{"num_hidden_layers": 10, "n_experts": 40, "d_expert": 272, "hidden_act": "swiglu", "moe_layers": [3, 4, 5, 6, 7, 8, 9], "router_score": "softmax", "lr_router": 0.00199, "vocab_size": 8192, "norm_eps": 1e-06, "tie_word_embeddings": false, "learning_rate": 0.00384, "train_tokens": 626300000, "max_steps": 4779, "dataset": "wikipedia_en"}
Below are experts of layer 6 (counted from 0) of a mixture-of-experts language model. Rows are named router (the router's row for the expert), gate (a neuron's input weights, with its number), up (a neuron's input weights, with its number) and show model dimensions 0-127. Each number is 128 + 24 x the weight over its row's rms, rounded and kept within 0 to 255. Numbers have three digits each.
After each expert's rows: a language model's description of what the expert responds to; "mostly gets" lists some tokens that are sent to it at least half of the time. This comes from a sample of Wikipedia text that the model never trained on.

# expert 20
router:099107141135143087212155130162095105163159144123112116138154119156146130105159122155101123181114149101175147124113136121122133123147162114138146137135136140138108112109161148138108147073127077163150113157142157132140111183117096160107137150154098101153153119111118134121140105151137114134157087103115153094144125113167093115118130108166153136111128130140096116154124138116115152180113
gate3:131120164117122116141147139127162168123138083126141117146124090139115117141129141134139135156130107095161102112109153097125151127146130117167145163130125116151140113145097109110113100183115130094184144139142121113119122062146169096128098097097152122142102153139108106084133147140087117167119124129163092164156086166147106152148142169136151111133136093106127138096132132130172137082174
up3:160090149124078101125109144093127089138169113129107158098150113145108121134132095119112146162124137122151111106125130095149180097166098107091078135120154150077127125130166123130138115143122113141107139083155174142127103136114145165140188088158134155123097107136184137137160132145135126095133103137108158112149149168141126108119122125148123144113113095138154166110123138131109075141130
It responds to: Career verbs like worked, joined, graduated, competed and following the or a in sports biographies, plus opening brackets in infobox fields like team(s).
mostly gets: " worked", " joined", " working", " acting", " graduated", " neg"

# expert 4
router:121105126085148114090130162132129132139116087120174116178108107159146134118155154108115149146144161138119087128162148162106138123104124111120114147110150160138134139120187139135144135099117118151113110125116110135113115126092163120130123134138065114106119137110159143166083186137144129085126143153141114133143135103119135127125145143221111109146175136115118117130103163166175115140135
gate1:131153116146125102110099160140111123120100113115149122108128130063150103147140115108107121123119133163122142138130185158090116096121130101132158095109154090117138106092119127094101168090136131135115163127192174147116144112122099127110092140112132091132138151123106172126121097156133135169118164130135098107143145141157112131132124146140164148116142139124134086151114123124173064129065
up1:109151119123142093125084117130116123157128132113135079106107121108137078137171134103137153136085081134162123129144104147118130077133096092131137148113142137108144154116156126127093148109122102135109177149137146135177132098127146121132085131124108106133116108102159127150111123163120104172101139161124083095147149147133125122128163153140132120123169117148120130119116131081197052135137
It responds to: Prepositions of place or time, mostly in, also at, on, from, during, near, as in "Hotel in Florence" or "Hamlet in northern Alberta".
mostly gets: " during", " in", " near", "In", " at", " During"

# expert 6
router:115144113130116174102150113175132128147126099150091118138138109125082131120107153124140179155135107144133135131097106140113131152086149123112149124090125144157128141161119145098120142140153104124136141107151128124168156126129168091140193155147144116124128141192094145117118157126148145175116113150136098120138131157066174115122100108144130119104103143122120158189135148129160082158151
gate0:123108136123125132120110124139134158107105159110168172118140124139100159129116108127087142098116129145149132138184131180130109112169164099105114095135098169135075115142135119106138093130100093197149110177073146110141131148169098108111144128096077125127109108126132110135164109079124090159121152154115088123136133139127138141139137163110106110102137128112116142125110128133161086122123
up0:187116121098144150134113116139115158168138132097147130141120118133150137121152125142154115107128110167147107129118108170106173126161151138151091148135166125158117113150114112127125107095094092110150133126079153100138142131124106119095125097125087091146147134133122093134122129126077145145125110163169121129100128184113143159145117157100098136127154057159073139141074123132115096137122
It responds to: Word pieces inside Spanish and foreign names and words, such as Los, del, Real, plus ad after dis in disadvantage.
mostly gets: " squad", " Los", " Univers", "feat", " pop", " del"

# expert 9
router:135120148142105128126133141108127113128112122162141147135153109174129132118138127085152153139112110140128088078150120162133146120077102104071161132141119114143161117156143116106134131135148127122125133122129116121112117111137108120186111187106130124111095129108125072102057136129134132091088116159124144143144162122085146091129115168199105133123131129125159133107128159170176120108131
gate1:150080137122143123109133160181160193089123088131153165136101133094191138134144143116111113109136119134121152138160110139140141139119140140111113118078085126138113109116110152111137120119137136122159142152164107169119131146136135105116101110134130127134104143118135122171121139119076133198134172131114146116139090164150116086142127118095128153162169136067141139108103132129156153113130
up1:128135112102112155164124107119142102156175181137094109121154125148097096109116113116162140148092137095133104122076109151150114147145106135139102152162160102129161141132162115132104125129167161110084125170078169093162143115115143104144165134131114146128124101127160131142129158097163126131130078107105116119119147149107097113126131173170103085135090112140122125095162118135116135110156
It responds to: Prepositions and determiners that link phrases, mainly by, of, with, to, for, including, this, often after -ed or -ation words.
mostly gets: " by", " this", " these", " include", " including", " using"

# expert 30
router:125083140122092110123115138118129132150124140125114132119169143157145115096145104081094147128119136128164126085148149112123117139190096113107107089146129109154125106110156112127150151140159118171107091126173114133093152111151143147145111143163129090144123168126108104079137140153141106180141148130127115150121118101180145104088093091098182119147125087131109122130168147120125112107154
gate0:115154126119115143166130085144118124157106139127096131124105115160173160097110150125174141108141102111132156125106146112186129161168143124115134105110112133127125129126147179151089151083116106125126119128111082156128130182102104159182139114141111157121115103170156149129099104160174149139127136144120176117176127115122143127147116116125106116080114149136089113085125115167112122126098
up0:124130120053107113129141123121146124137101155091102154199128150158111138129139130143156175179142109127124118162115135123122118169082103108093105126122114109155165091110179148152160140124105114146131133099097109149136161108117124125177097129122156172144113103143148097106139072135139154116163153139152135092123158095108142151127114118096132125150094153103134122139119133147107109124140
It responds to: Adjective and participle endings such as ic, ical, ed, ating, and words like political, Roman, Catholic, similar.
mostly gets: " similar", " Roman", "ological", " political", " Social", "Scientific"

# expert 1
router:126084145074101139160114140164152149110132122104113089171135137135112114144168110096103135171115100110126134139171127126089148128124125126131107045143090117121115130117154095125110133155139180189148120118150135123125125125124147127130074117122124137139134165088116146106161160127123139160100164137116095136137108113151171120123179136133151141152097122104116134154107143160147148108159
gate0:151144102136131113128138126130119114167119126126131118165098119124086132127149104148106059154138117098119119112135128123100120150141107149147101111131115148189136124123128156123155154156063163075115175160137101139161132092146093147115145147185117100138134118163157122146112156086126144141157117126167067119121109142136104111141140120133128182118155108126130138114136132067114153147139
up0:129158095159135110099134145120134151117101104153126179113140118082143126079104079171080118121114128112159119117130088087139143149116131169143116102097117167179121113162113087121153112146174133118115141160116125112130105097162157126102137108131087094121157159127146137141093127082124118132101150137135075135126117149116131124132150104143138119131098155135104084108148122095132126086165
It responds to: Descriptive adjectives of direction, size and terrain before nouns, e.g. southern, small, hilly, marine, plus year digits like 1882.
mostly gets: " small", " southern", " Middle", " northern", " north", " south"